Weights of a small mixture-of-experts language model, trained from scratch on English Wikipedia: a variant of Adam for the experts.
Below are experts of layer 7 (counted from 0) of a mixture-of-experts language model. Rows are named router (the router's row for the expert), down (a neuron's output weights, with its number) and show model dimensions 0-159. Each number is 128 + 32 x the weight over its row's rms, rounded and kept within 0 to 255.
After each expert's rows: a language model's description of what the expert responds to. This comes from a sample of Wikipedia text that the model never trained on.

# expert 44
router [158  77 184 159  85 108 100 139 141  73 102 124 173 124 106 121 161 148  61 126 131 162 134  39 156 165 120 138 160 119  86  71 130 135 154  96 127  63 142 114 150 101 115 184 144  87  98 106 122 144 138  85 113 161 122  82 167 216 121 135 115 105 113 194  92 175  86 154 141 105 158 169 151 116 145 163  92  87 155 134 129 139 115 122 151 139 152  98 158 125 166 126  94 121 116 173 126 193 153 131 119 168 102 130  93 191  42 118  69  87  90 124 143  60  91  61 155 137 128 142 150  88 145 136  95 115  94 157 131 135  75  88 152 158 133 113 178 120 121 173  91 157 134 119 121 123 126  93 116 169 159 143 153 160 131 154  92 145 112 142]
down6 [ 62 104 104 157  81 148 138 149  78 129  87 154  84 182 152 119  66 116 121 102 110 135 135 129 100  77 122  88 122 140 110 114 102 162 140 134  98 213 127 140  95 125 111 157 151 171  95 165  97 127 127 150  85 128 139 146 142 118 147  75 126 136  77 157 137 107 147 126 170 123 228  98 160 132 100 143 106 132  47 129 148 157  94 147  88  92 156 153  76 159  40 169  80  66 196 119 109  80 163 135 138 128 120 143 189  87 170 143 194 132 136 135 151 148 128 145 109  89 148 118  92 144 152 113 135 135 146 158 116 143 155 170 189 150  83 190 106 118 141 155 161 138 150 133 157 114 148 157 129 101 133 101  90 146  92  87 143 126 174  99]
What it handles: Capitalized name openings

# expert 43
router [172 164 107 139 127 176  85  64 175 120 146 110  95 112 151 135  91 194 125 118 105 107 111 126 150 148 142 114 152 183 167 111 133 170  75  99 148 113 145 178 122 146  68 119 102  71 158 151 131 162 110 160 108 202 157 102 181  81 159 176 182 109 132 124 115 163 139 135  73 146 135 121 123 133 138 122 105 130  81 150 111 140 111  61 140 128 116  86 122 134 101 122 106 101 140  60 145 178 120  93  93 126 109 143 148 130  99 107 197  58 137 156 158 120  85 111  71 154  95 131  86  93 135 107 139  72 105 114 143 127 156  70 210  86 164 162 133 102 134 112 163 121 112 186 176 139 166 108 105  86 151 155 138 190 137 143 110 127 129 184]
down0 [142 116 113 119 106 147 197 166 103  86 157 120 104 113 112 162 149 107 111 194  38 125 177 126 121 130 158  99  74 107  63  99 112  94  92 106 147  57 149 175 171 138 129  97 113 124 194 132 167 193  95 130 153 100 150 161 143 125 125 105 103 127 151  97 116 185 178 157 118 105 138 150 109 168 172 213 173 101 101 129 106 168 134  79 120  50 130 203 110 145 102  77  97 125 146 114 104 153 129  81 100 136 159 123 139 101 103 123 132 143 116 113 148 112  99 125  93 156 157 171 114 109  66 146 104 104 174 104 120 153 131  50 133 137  96 136 152 150  92 185 146 149 160 143 152 117 157 101 184 136 105 125 169  98 114 143 167 123 131 147]
What it handles: Comma after names

# expert 22
router [122  55  77 144 117 144 153 105 166 131  43 152 123  63 148 110  81 196 182  99 100 123 114  77 207 159 158 124 156 125 137  96 151  97 172 141 174 121 124 145 136  96 104 170 129 101 141 107 160 126 121 131 128 122 171 129 140 126 136 128 151 149 144 139  86 114 135 115 135 111 226 127 103 131 128 151 126 104 171 133 156 160 122  68 125 170 103  60 128 112 119 119 134  81 121 157 145 143 140 176 175  99 126 133 130 175 118 137 104 151  95 163 129  73  67  96 140 119 104  84  88 118 136 130  83 141  76 187 185 100 154  88 121 145 120 104 157  71  45  95 154 111  84 142 173 144 126 122  80 118 104 182 109 177 138 119 157 117  90 145]
down0 [ 86  92 116 165 121 107  82 204 131 142 158 105 181 128 159 128 107 135 150  97 146  90 103  89 116 119  59 145 102 133 155  95 171  85 138 135 148 136 134 117  89 101 118 117 198 144  94 187  85 124 142 135  88 108 120 142  73 120 184 106 143 138 135 140 118 140 157 112 176 165  85 127 102  91 127 181 174  84  84 114 153 142 145 102 168  85 208 167 148 192  87  88 102 165 135 133 112 148  68 141 105 195 163 156 190  49 143 106 138  77 118 175 132  69  92  55 138 143 143 151 165 142 158 129 124 132 121  91 114 122 126  92 116 105 112 125 138 116 137 142 146  89 149 124 128 127 104 126 137 148  98 110 198 122 117 174 128 167  69 149]
What it handles: Commas

# expert 50
router [145  97 170 152  71 113 118 151 139  67  86 132 124  80 117  78 136  91 151  97 184  79 107 140 146 134 135 143 161 163 172 136 135  88 174 169  71 137  81 162 110 186 176 114 106  91 183 159 138  98 120 112 110  95 146 144 156 159  98 112 119 170 113 154  89  70 133 150 143 101 138  88 168  86  99 110 122 144 197 165 155 132 163 112  94 139 191 110 159  92  71  84 167 176 127 140 127 128  99  91 154 151 166 140 117 128 131  84 119 156 101 117 166  71 125 166 128 135 109 153 167  81 106 106 115 150  92 147 165 112 174 112 117 164  97  90 104 113 153  95 116  84  88 134 130 187 141 167  79 174  32 106 155 102 134 128 153 143 161 150]
down0 [138 180 133 113  96 134  94 134 107 135 123  96 176 156 128 156 113  88  82 112 139 121 114 182  69 121  89 103 124  90 164  56 170  83 154 139 155  61 105 101 181  88 159 147 124 170 130 133 143 139 109  83  85 154 119  90  94 165 133 159 133  84 113 172 105  90 164 142  84  65 175 124  99  97 156 115 142 161 132 144  83  95 127  84 155 195  78 103 110  98 184 148 188 164 104 138 152 167  89 105  85 161 122 112  91 126 153 116 155 132 130 192  75 101 101 125 140 116 141 100 156 122 116  69 137 146 113 136 145 147  94 172 109 133 153 194  85 108 116 146 136 181 123 139 123 127  88 136 164 168 153 205 172 148 177 135 172 115 146 160]
What it handles: Place and nationality modifiers

# expert 42
router [122 122 109  96 131  38 108 164 186 148 128 167 104 128  36 116 131  64 181  74  42 157 153 171 159 121 142 118 153 153 136 124 120 114 151 135 125  53 148 153 129 123 137  68 101 148 197 135 163 157  83 111 149 182  76 114 123 184 124 167  82 113 123 174  84 172 104  76 156 125 135 124 136 166 161 117 156 120 126  98 177 107 103 134 112 137 135 129  81 120 165 111 155 112  98  86 145 143  78 175 131 162  80 116 125 122 135 196 128 178 120 144  97 160  80 127 118 141 128 108  84 177 139 119 112  96  93 160 169 146 157 138  51 126 121 137 178 127 139  88  88 137 158 104  93 131 121 139 121 112 144 141 136  77 122 145 143  96 167 129]
down1 [140 137 161 129  87 100 142 120 111  87 156 180 101 190  92 121  96  83 104 143 139 101  61 154 144  81  52 141 109 148 115  82 156 149 161 160 118  77 144 177 138  69 122 108 136 134 131 131 172 128 101 107 121 131 106 127 138 186 131  99  99 125 144 126 133 103 100 133 173 204  74  96 157 159 181 120  81  95 139 129 131 164 135 103 190 133 109 135 157 121 153 125 207 177 115 166 175 136  75 137 130 136 104 154 159  70 144 113 116 110 117 124 154 123 126  67  75 131 155 144  86 128 156 181  26  93 125 149 174 145  94 169 124 149 102 111 126 117 112 157 121 182 127 120  82 131 102 125  94 117 187 141 160 168 141 180 121 104  78 157]
What it handles: Clause-opening conjunctions

# expert 53
router [140  63 104 131  74 125 185 101 215 166  69 180 163 128 162 109  90 154 198  92 101 145 148  72 149 142 170 107 147  99 124  72 102 176 128 113 174 110 116 115 174 137 154 136 110 124 179 169 119 151 130 114 126 115 130 157 136 107 169 115 175 122 124 152 134 101 124 142 126 110 190  84 136 154 166 166 140 124 132 126 121 157 172  98 112 164 126  82 164  89 155  89 195  89 133 127 165 117  62 122 109  90 152 116 143 182 117 149  79  88 138 110 117  71  96 105 136 121 105  77 139  81 109  76 141  80 131 136 156 178 115  82 153 106 142  95 104 110 107 122 199 103 123 102 169 155 119  75  70 121  95 185 120 154  99 130 114 147 106 127]
down0 [119 153 182 144 111 122  70 174 102 190 184 151 145 106 162 147 145  96 157 120 105 108 128  98 118 100 135 110 151 146 130 157 126 135 182 159 144 145  81 125 130  75 104 124 116 153 119  94 153 148 118 119 111 113  98 102 127 168 142 103  90 102 118  88 113 111 147  87 102 124  63  55 151 117 156  46 145 116 156 126 106 154 140 124 120  93 187  94  69 174  96 145 109 170 148 126  94 179  95 154 144 187 135 163 121  82 130 138 130 135 132 135 114 155 180 130  27 119 141 155 111  99 104 139 160  82 102 101 141  91 113 162 119 133 150  60 187 147 117 135 185 141 133  90 135  94 111 194 133 148  98  60 176 175 107 183 174 162  94 148]
What it handles: Commas after names

# expert 45
router [111  81  82 123  90  91 180 139 162 140  48 135  93  99 139  79  76 172 157  53 153 139 132  86 177 155 187  85 152  90 103 162 147 135 121 174 172  98 102 140 158 115 104 136 146 146 166 125 129 158 140  69 161  96 175 132 136  96 171 120 101 160 124 210 129 144 131 143 114 186 183 130 107 110 149 155 148 124 252 131 118 131 154 108 144 144 119 130 172  76 141  89 122  97 103 162 125 124 115 140 155  81 153 145 161 125 135 159 152 132 100 119 133  74  75 147 153 128 140  44  95  93  99  92  99 130 117 125 167 144 142  90  91 122 135 145 115 133  97 117 144 115 180 121 117 184 123 115  75 116 113 125  83 117 115 130 103  78 108 125]
down0 [130 104 183  68 123 113 210 121 190 130 217 164 114 170 135 115 118 136 169 127 131 156 112 115  88 150 169 111 119  57 100 140 134 105 121 183 135  92 149 103 143  80 106 110  99 124  78 133 144 136 138 128 108 144 101 123 122  90 129 150 141 143 108  42  90 170  86 132 132  88 169 117 135 127 178 135 116  88 107 162 128  89 180 131 105 110 124 158 123 137 173 116 149 133 152 147 126 104 158 152 154 160  94 155 106  69 148 124 126 190 102 133 114 114 157 126 143 130 162 120  61  95 133 100 105 105  83  99 181 171 181 112 123 108 118 197 127  89 131 113 127 192 130 115 208 128 158  97 141 206 117 112 109 121 110  64 107  65 170 111]
What it handles: Commas and semicolons in prose

# expert 55
router [127 186 163 116  81 126  24 141 132 137 164 109 101 139  95  91 163  72 144 168 169 154 156 196 131  88 104 156 119 173 117 127 165 158 163 122 117 106 157  52 181 114 133 124 125 109 109  82 101 137  84 142 159 155  86 113 138 123  84 108 163 123 111 127 145 174  97 129  92 122  29 131 125 145 164 107 123 162  88  60 118 148 107 118 115 152 140 155 152 141 162 117 107 125 140 129 181  96 150 119  94 163  82 192 122  90 145 104 131 194 162 170 119 136 181 157 116 114 105 111 113 126 130 185 139 136 122 114 149 110 149 165  93 161 132 126 114 115 127 131  88 117 148 116 156 125 126 148 229  82 140 127 118 127 139  95 153 133 227 104]
down1 [118  88  83 158 161 104 126 134 105 149 124 123 110 104  97 130 100  92 108 195 136  95 105 177 116 212 133 144 146 156  97 137 131 132 137 125  94 167 183 136  96 121 130  83 127  69 108 133 164 190 189 115 154 112 166 151 120 135 170 157 119 177 100 124 106  95 135 143 122 121 165 141 156 149 109 204 144 138 131 143 115  37 140 110 111 135 134 154 127 174 112 179 115  86  86 168  90 112  29 110 137 163 121 168 110  84 133 160 104 103 127 123 146  59  89 124 155 201 153 137 141 143 114 155 155 123 113  85 209 148 112  71  83  87  76 116  84 141 128  98 145 102 103 126 156 124 145 130 147 183 110 160 150 117 110  62 141 132 121 166]
What it handles: Clause-linking conjunctions

# expert 48
router [ 75  25  57 115 127 123 174 112 159 139   0 153 246 110 159 111 105 160 161  78  94 130 165  58 159 172 146 108 123  80 148 159 119 109 147 140 156 113 109 137 134 113 110 149 157 124 137 126 143 152 145 108  96 108 137 143 120 130 126 152 119 141 135 157 139  77 108 119 137 140 255 100 127  99 112 171 131 102 173 138 109 138 112 107 111 134 118  54 147 104 117 121 143 102  95 151 148 126 105 151 145  90 145 117 119 125 120 123 111 141  99 115 135  51  95 121 117 135 110 103  95 121 122 126 102 144 137 169 175 139 121 106 112 134 109 117 143 104 108 115 165 102 142  85 108 157 103  89  87 145 135 136 118 150 116 147 138 101  95 145]
down0 [143 170 134 136  43 184 160 149 103  99 112  92  99 117  81 137  99  86 125 128 138  99  91 133 119 129 122 151 134 153  98 105 162 130  80 124 107 187 155 209  94 153 154 192 157 173  82 105 216  87 112  57 135 123 109 109 124 155 161 166 108 181 108 130 122 133 218 117  90 223 124 114 147 106 119 123 104 175 178 143 147 151 124  86 105 119 141 153 110 177 129 138 101 147  99 120 155 146  95 142  87 150 161 172 147  72 142  96  87  88 148 137  99 124 139  94 121 159 159 132 151 112  91 122  62 143 106 153 127  79 129 123 118 139 107 140 124 155 115  62 151 168 139  81 131 165  84 102 117  94  71 136 141 127 156 164 143 143 116 135]
What it handles: Commas after nouns

# expert 32
router [132  92 143 108  87  85 135  70 154 123 135 119 143 128 125 141 182 115 170  73 191  83 156  74  87 159 108 162 134 131 131 188 156 151 114 136 213 167 177 142 103 145  80 156 140 146 178 118 133 170 143 169  91  80 186 187 100 100 106  85 139 125 133 116 145  70 124 138 191 153 160 146 169  87  90 132 110 117 143 123 179 108 176  79 121 127 109 140 100  77 140 161 151 115  92 123 156 146 141 122  98 122 157 134 187 141 117 107  96 170 153 133 182 111  89 123 128 121 104  81 122 140 119 105  88 140 126 138 121 158  62  69 127  51  85 112 105 154  88 138 104 128  88 102 151 164 125  78 116 167 135 149  66 117  65 159 123 120 141 147]
down0 [160  90  77 107 125 156 131 134 143 120 146 176  97 110 122 126 128 151 133  74  24 124 113 155 187 135 116 116 126  88 108  97 196 119 119 123 212 159 130 142 113 115 116 161 146 121 120 110  96 132 102 128 102 169  93 132 134  86  94  66 173 156 111 123 118 112 175 126 188 150 181 158 140  64 104 171 151 130 139 117 183 100 160 163 157 195 134 121 111 155 155 135 125 151 131 124  94 100 175  79 150 101 107 195 105 146 132 192 136 186 116  98 142  63 123 155  83 171  94 150 121  98  90 100 152  90 135 133 141 113 118 102 120 164 141  87 185 138 119  43 114 116 161 191 168 158 134  78 104 147  84 127 133 102  89 121 115 108 130 135]
What it handles: Mid-word name fragments